Experts of a small language model.
Size: width 256, 86.9M parameters.
Experts: 192 ReLU neurons an expert, 2 picks a token, a sigmoid router, a shared expert of 192 neurons.
Training: a variant of SOAP for the experts, 1801M tokens, 6871 steps.
Below are experts of layer 3 (counted from 0) of a mixture-of-experts language model. Rows are named router (the router's row for the expert), up (a neuron's input weights, with its number) and show model dimensions 192-223. Each number is 500 + 25 x the weight over its row's rms, rounded and kept within 0 to 999. Numbers have three digits each.
After each expert's rows: a language model's description of what the expert responds to. This comes from a sample of Wikipedia text that the model never trained on.

# expert 17
router:534512490469517453517520518486492533497508501497499525513538485499559515512523509513451438456492
up0:471519530524503514511452542495506518489483470481497435467530487499514510527508523503489515553498
up1:497454504488512518477517475503484482529492435481510492546520485499494524538530495537458504545480
up2:473493461523513465517492526519492509504473515488542457466513506490496527503544519476489484475478
up3:479511504531517518463488483475493515499497486510515490465479476492483550507579486471548511466476
up4:515492572480488549509511458505505511507494512520493477511479547485466516490513484494521469503467
up5:533489553501492501481507532521508441530505496493507444499516531497493529523516485486481463492478
up6:518554521514511510500483494507493543552460489494479460504485483489489550447475463522508486496526
up7:492563511506479506504461532518523507524480499510508453504463475511496503508525497501496508508494
up8:463529511485502513444474535446495521530516533526503488466492499501489502469489526499524527475492
up9:501465527507514512454490496493456472493501537520500509500534526496462513484497495501514480471471
up10:474528520513500475482479506500487532501525492532500443474493531492489508509512505540509522459511
up11:526481494554501484481486557469492492487490530497512516503493458550490466511490495474474489497498
up12:514547530506494510512486476487483506463506519542445498495497491472526500496474524508534531497458
up13:478508475523518513471481492461510490533533510520514452478483493472451498476472519545521501489486
up14:532488502508464509470523518483458494508519495477502408498502529461469518470526474519498520489475
up15:500467509501524522500488490497481472477476490507499401501491492510536512495514535506517512536473
up16:494467488501506480452507483484509466469502476492489456480517509436498525451505508498449494538483
up17:508492524502497486452457481531480540500476549491489449463491487497512525503528527500507503497496
up18:495527492513498496536492482491486492507474483505491478518488448475518510529459481514528484520482
up19:525506541532485501522497477501472526513470509504498493508526481516493517504473511466480475529488
Pipe separators and digits in wiki tables of stats and election results, plus capital or lowercase word-initial letters like c, M, B.

# expert 52
router:518509497472533460530512507462508503495510479490530521512522468501533494517514486538427440456500
up0:483480502489480484512497474491516494534464503534564484523510465520496485508491494566520522498472
up1:472492496532488515499499555498501479541513519470521539509477532485503523552513497517516486485492
up2:510501506529561516547493502446464498535522529523477476500501455495482508570500475540487471511453
up3:465471556529540477461497470519457531515476530484507470515486474557529541504515519541499496519516
up4:449500467517533499516491513487501492513504495525506492514497437533462487507571485483455475485502
up5:510483503541441522499506498456483509527539531494504513509502437521497482513499527504517502534498
up6:496469482495538460535474497512505509497508485467511434486505506482502459492477452524485514466532
up7:476460477482529524512472463516487471543498555479489508470529491497466515538504447497496474512491
up8:499540455504546474533505482526534483506522503520470474491522483520540489522516484561528472506499
up9:491515484512495513510506525504507528490481476520489491534454523542508495521465508511460500476515
up10:446504502499518477505504529487499492526454459503508483524510517528498491515558469531500491496528
up11:545520516540453490513445499473467502514489537516478497509510516532536469486541506514519519554492
up12:463516490549553514495488536489451534520478505474538484555475494512520515512536477492502508499460
up13:508485498505538473500513466481523511495537469514484468504479506504467507539483465464495479513511
up14:519490514500485505508477454490546497499489448457507516480474478494486482573479531526516480504478
up15:508469495461512459563494509481533510533496517526516461494462462512478494489508463513540495488469
up16:443499485519508504509502507578517509472517512504502445487487499502520520462494532461485475499495
up17:494511490530509487492461465527493540508495520450505524508525494563503477495515508537483512516521
up18:515484511498520485504468543549486487543495518498491528513474489506490486565510517530501510513532
up19:459482507475471536479487494472519484503489505500499478505479479553511526475518489456498448465461
Digits inside four-digit years and other numbers, especially the 0 and 9 after a first digit in 2001 and 1973, plus pre-.

# expert 51
router:534510489468516445523515514481493526499507496500507521515544484492558510514520507517459438456494
up0:523450527521522577460492486521523525537464450509486501495463531475524489497483488509520496477523
up1:488512502500505486534488506481513549518504487538468454517482493530532496477507543468503481519427
up2:488480518500449500590477526508497475508494520543530439516530505511482520477541466451490483491448
up3:516454488494494507501524497508493489500511527513484483505517517505491501521480518514463496467545
up4:508511529498541456490487472492500505501480565523508527492531517525519523513534475526474468492492
up5:486514510526538410511465480453504499535483500502494479508485476518514529533514496473452481473497
up6:467445462475529507473505542546490501518491480523479484487517509501513496570482495532548508483500
up7:536464481531483513490452523458497504518512493585486489471532521489506526513505515492458505485509
up8:527490497469504549494475485451497503501503527546528520531517532493496520524503487491513478484479
up9:480473477520510516504436517485505503524514483511478422513537454495494507509462512466492489492494
up10:526466479481520523520509491455553491507507465537502510546502517511510512502486532477491483473555
up11:502455471522507497538479484476484486517479487545496462488485510505506490490478512533505498520515
up12:492453535554562505512485451498482508497483516514499539511504469494520503454546475466503470497490
up13:503473468507501498490486487520518497467538511504485444539484495501520524515529529519489494528540
up14:490472514513504501521542496477470524460494509532483482498528479512484505480519499493495448473504
up15:518475481458497510499522522512531513484484512565503444498544503480472515556473529507535486513465
up16:489527506511468520470489516498481513525528510443474501503527505488463530521486484496505552452540
up17:457497507524527515465452509467546483500515529497526442498512472472489511518499515506496542556497
up18:501529508516495509512501500493506507485474519560516458506507519521494550528484502440538484469483
up19:519489454470485502572500500506509499501495496506487491480510502490550474502528533505508532474505
Sentence-ending periods, commas, semicolons, closing brackets and the | separators between cells in wiki tables of results and statistics.

# expert 47
router:485501495480481554482478505507514516518511484460544492518483550520468498458503511479477504541530
up0:513491564489516517473482498500475514515537491527500522502518509528536498531504515534489489512514
up1:511488512543509552542503563477514517491500494493504478481474522478540509500500454512518488504518
up2:503526513491532511518508511512478506514576472516482479491505493554490467460522507444534491469471
up3:467483512549523539501489481521540478534472499480512500518542560513498541444531493491488515524513
up4:499471522491473507514470500509494462514467530521481509494497474504532508477476524509482506496513
up5:532490515497456523452486491473500508500470522480490479499527513504509520465493508513518453526521
up6:473489556475484522540488499493504531496552488465481478474511525517465522499474510465473493482519
up7:457511518500494498491445505497530526472548456467516518514549504495534488498521532489502529502482
up8:504517497525514480502475466487540476474541458487460537505541521509501518500528464509511485499496
up9:544505488497495520526506475558517505469492516556464495535472524517480527460477508487516504542482
up10:504514451531505494520510515509527493443479498533486500522537569506503506501486527523483524528452
up11:490485504489482551482459495532525505558505507469517502512498536479491489492516492483494470534447
up12:513526530562480505535497509532516465517519459511499507491498476454495507539481511523425483526491
up13:500515537451480543483450503539507488498450485489486480493455497497510532465537508494495502465506
up14:513470563513468506515471490471490474466548463493494515506473526521485464459507502485517485522491
up15:517456549533528499509507503517493486485502479522500529501520494518501556489514500545551511481516
up16:508502506497499493490438505490456532464511534466519504474495498491509530497492489503469494463527
up17:507477537471485526517443509518459491541478509490531511487538500496496461435509487502515483497537
up18:523529517526459533467465496533488503509461460486466528499506535520498517486517490520485475505467
up19:465489485498428523552511496494522473488525468499487512478476487499491512516476503467515513474516
Word-final pieces es, ot, ul, ts, ens in plurals and endings, as in ballots, results, cataracts, spambot, annotated.

# expert 2
router:506479541530492507527484478517517542476488511514501516477513473529502492484522499539526508516531
up0:563472542491477521503498462533494533491520481522495535511488491456477496523511467495471488504485
up1:498495521493505495493499454528484461541498526526485469497501425557517481499454532510431514502501
up2:508457514516492507503479474514544499526524525505498503466426506534506504490548534526528460497479
up3:483504532497472476515486489474502468454512515495541508524505514538468523467515469500529487487477
up4:495481489505522486454509502511516488464504464516495479506518508486483507497536459508449478490518
up5:550484520480508515559517475468471520473477479487517499462526483503486472529561503472488529532523
up6:515503500489489509519461497505527486493515507456482553463512489492497487545490490500456456474508
up7:519458478516504516511432574448521487522487471490496497491500438493515477500490466563477489511478
up8:508497493513504483533461496528454509508504514505484430531492481515457480466514501446541509503523
up9:446450549538472499518443493485488507444444511477485475435504478474496537528473473513491485562488
up10:537478550444481449524499504520527517475521517515507461488505513486504473483546498485478493554532
up11:490477470472495518479471498507497529535533513480483502513486543531479531476540512525484474491461
up12:494555539534460498484483509528473505501528533517529479552501478489503505484537524533484506430477
up13:496484481507520471511478502566486485485487497503493473476501492518489494493543478521507479518480
up14:537522493506517521528506508522466491456495476510524516493515516511493484518494497533518536531486
up15:537551488515496513450486488481445503524470503500513487514528466531525475487534472524518503487521
up16:559426469502463492465475465491501483508492554476500506488524539514529467496498467478464425491491
up17:527481578467548520484514475467500504480471491523498513497501478487486471492535480560495473531532
up18:522516513482500503459514487520474505488496526514478513485487491512473472478498502500478486486501
up19:562457507484536481495475477510511475503470514518540525520489506474458488514530514460505449481552
Single digits inside numbers, dates and model names, plus dashes, equals signs, currency dollar signs and table-rule markup, as in US$, V6, 1790s.

# expert 1
router:522502492496535479547531495480498500507519491519519521489521523476549489488505502532450477458491
up0:517496499518506532503514491489498500482511494458501533526496514471508517530538467530540537566505
up1:542503504494469515532518527520525511509526463515482515483505502517526499547488505557479523535428
up2:514461533511435550472501554534480522503508528526493507469490509475476507525466480476502530486468
up3:503498485515520490526493490509512497477504521511504497524508493484500511497528512520496510510509
up4:562522482485520512499464463495515551495506508522506504493501535461530514509501465530454491500497
up5:487493522475506501484486474554519493497548528518458475490493522503490503530490500501460532518499
up6:488520521483513532516537470506503491529507520493489476495552528509484524506482475522497509523504
up7:519492496516484488519524494510441495490483534509487442511506506529551495515489493491515522558507
up8:485456501517468464490489480498506516513518529502530476475484485535516512543482526534478494477496
up9:482509487511525508535514488511521511522490498505521492496518483488511512504510520483528508504509
up10:496491501508530529515506486540492492498493532506480474491457465524555498467508515490508474520544
up11:508486493523489500480535520483542524466533520502511509502532539527489477530511482503500502543548
up12:448512535506500493472499486515504455472527562557488472515504489489488472540500458512499528519454
up13:498541493502472546492486521558485539529473517544500506497505460528501494466524534496504486469520
up14:488486506484530470519504492505530520517465474501488439515478479505520514485517536492512484472511
up15:484505504540524546495495481474519522494541502508479489522491482494549503537518487544488517529525
up16:535498542487528554510486503518516504542543527531522450497490488486510497507518502505516482489508
up17:493459506509495463483518468536494488495490493506520482532510486474539512475562464547516444438509
up18:534460527470489533460484469513537488492486461487498458501485497488441500538584457521511482490505
up19:530506471492537518516467500539454454438507492516482476466471486536528517516517478511484545457528
Leading digit 1 or 2 starting a year or number, often after a dash or table bar, as in 1942, 1996, 1099.

# expert 12
router:492512492504526486542528504523484500480468491520509502451515521473509483495499536495473419467482
up0:487444490494473536513529549553547524479494533533501457472512496465499522447534490499460514510498
up1:515515522516497504526499519532494468533481509532462458493525496513510459521495513539546471478493
up2:486515522459471499478459456526498488483503491542510482513520519478511517558499516549484491547500
up3:550482523487508496487526454485498473516484491488508494485479523519484494491505502531514477486528
up4:496477510466543498528515510488488499483492517475501502502490479490516472484522528492472436472443
up5:484466510521497458486498474504526487502512552511505525504521472499510541558498517503504540489490
up6:521488564491520482494511521534482500518517485481490497527490510464501472495516478525508529551501
up7:498490475509487516502483443548481504518514542493477519451488529474494502503492518474545483534487
up8:550545516511499515489518525480510539486528488496503506458465519458468510508546493463519503468511
up9:475477495468511536466534493482493497519517487499513489500478528499519560475502505504503458512487
up10:524474519517543480517509510518500534462489502493526490515541492476509519507502514514530537445477
up11:468543501511487511501452514477451496444532504498477479503494502532530521488534478509483480511515
up12:537510479484489513507493513534498516468506494490448529478521482496512491502467493504522506517489
up13:496478462528476488527499474493520513482505467499536472496466529479496518506507446530504504471486
up14:502447449510531501523498490529487503486516519494486488534527491433520472484507543505495479517505
up15:500480506481493500493541516482444471496431478504478533501497493509511476552535479512517468500492
up16:456481524523496506518503475466512496495455510511488516501516512478519499500513524514500488422488
up17:493501462500543518492521479544497512488472482491502466507494482511554540537492451505499518468520
up18:504534490534488551473499478539519519485502507528475451447511441483503516478481542528476487499511
up19:531488493528469460504523476486478513474486494491494508474513507460511507496517516534515480476509
Pipe separators in wiki tables, mostly right after a place, team or person name cell, like at Richmond | City Stadium.

# expert 55
router:463485524484492518538471508458488484502478435505508462489494487512497466494527526519491546490498
up0:515498500507481528530484498504511475528459505490464465477465442520462502505556495581514526471513
up1:486507498509531530503507501503476491474485478504425489503506518501518529474477516526502482498518
up2:524469456476491502461519554497528487477489504498478512513514523452532540542492487524497507488519
up3:495536468535471470550499452493444491511504532514481474534502497516527509474479464542475488493481
up4:480488514527496488468492520493525504503486487479476492468470521487489475506501506499501492451528
up5:538504496514490524535500514501538509558470497513551492503461550508494456495523522512494501471495
up6:516499546503516536531521500460517512513496500536490500519467510513537484486504503494485494498486
up7:499498465530452504564461552517487537516530483505474490501523509480523509523530475504489501480503
up8:489463519478468528510489513481470522534507546552486475485518480508545496497505491499477521506481
up9:498452557481521514510492508508525542513492452491520467480556475478519489518488499533483501471456
up10:506474534542471475491543475482500498484477505486516496490483480513524478518574503494510492505500
up11:474487528537510509429473466505493505521489501485501473521519492516511488473529436489444516497529
up12:569470503512496528487528532493497525510483471510478509504555494544483495469513482493496454494512
up13:506488474495509519542515488485499464494521459551513501493486477516505525485497525477512509522462
up14:448517556502480509494525530499534499538474494528527517497511452502473515495579503478461502521475
up15:458524488439518513491480480509493506515513517504526488488504498486467564470537507508515545482502
up16:531485526523561585503482473464463516514517496511548478553449486519495518510549503498471511535468
up17:533497479479536507520495469462514531507512515536490460509472498524501487522452479504473508494501
up18:500520532512508494497520513463502477501507495513489478505517507552502478490486505515522504513490
up19:497491538458558505501530506522527423475515514526491498540527495535518468477526500473516472469467
The letter h and h-containing pieces such as he, sh, th, ph inside words and transliterated names, as in secondhand, Hiroshi.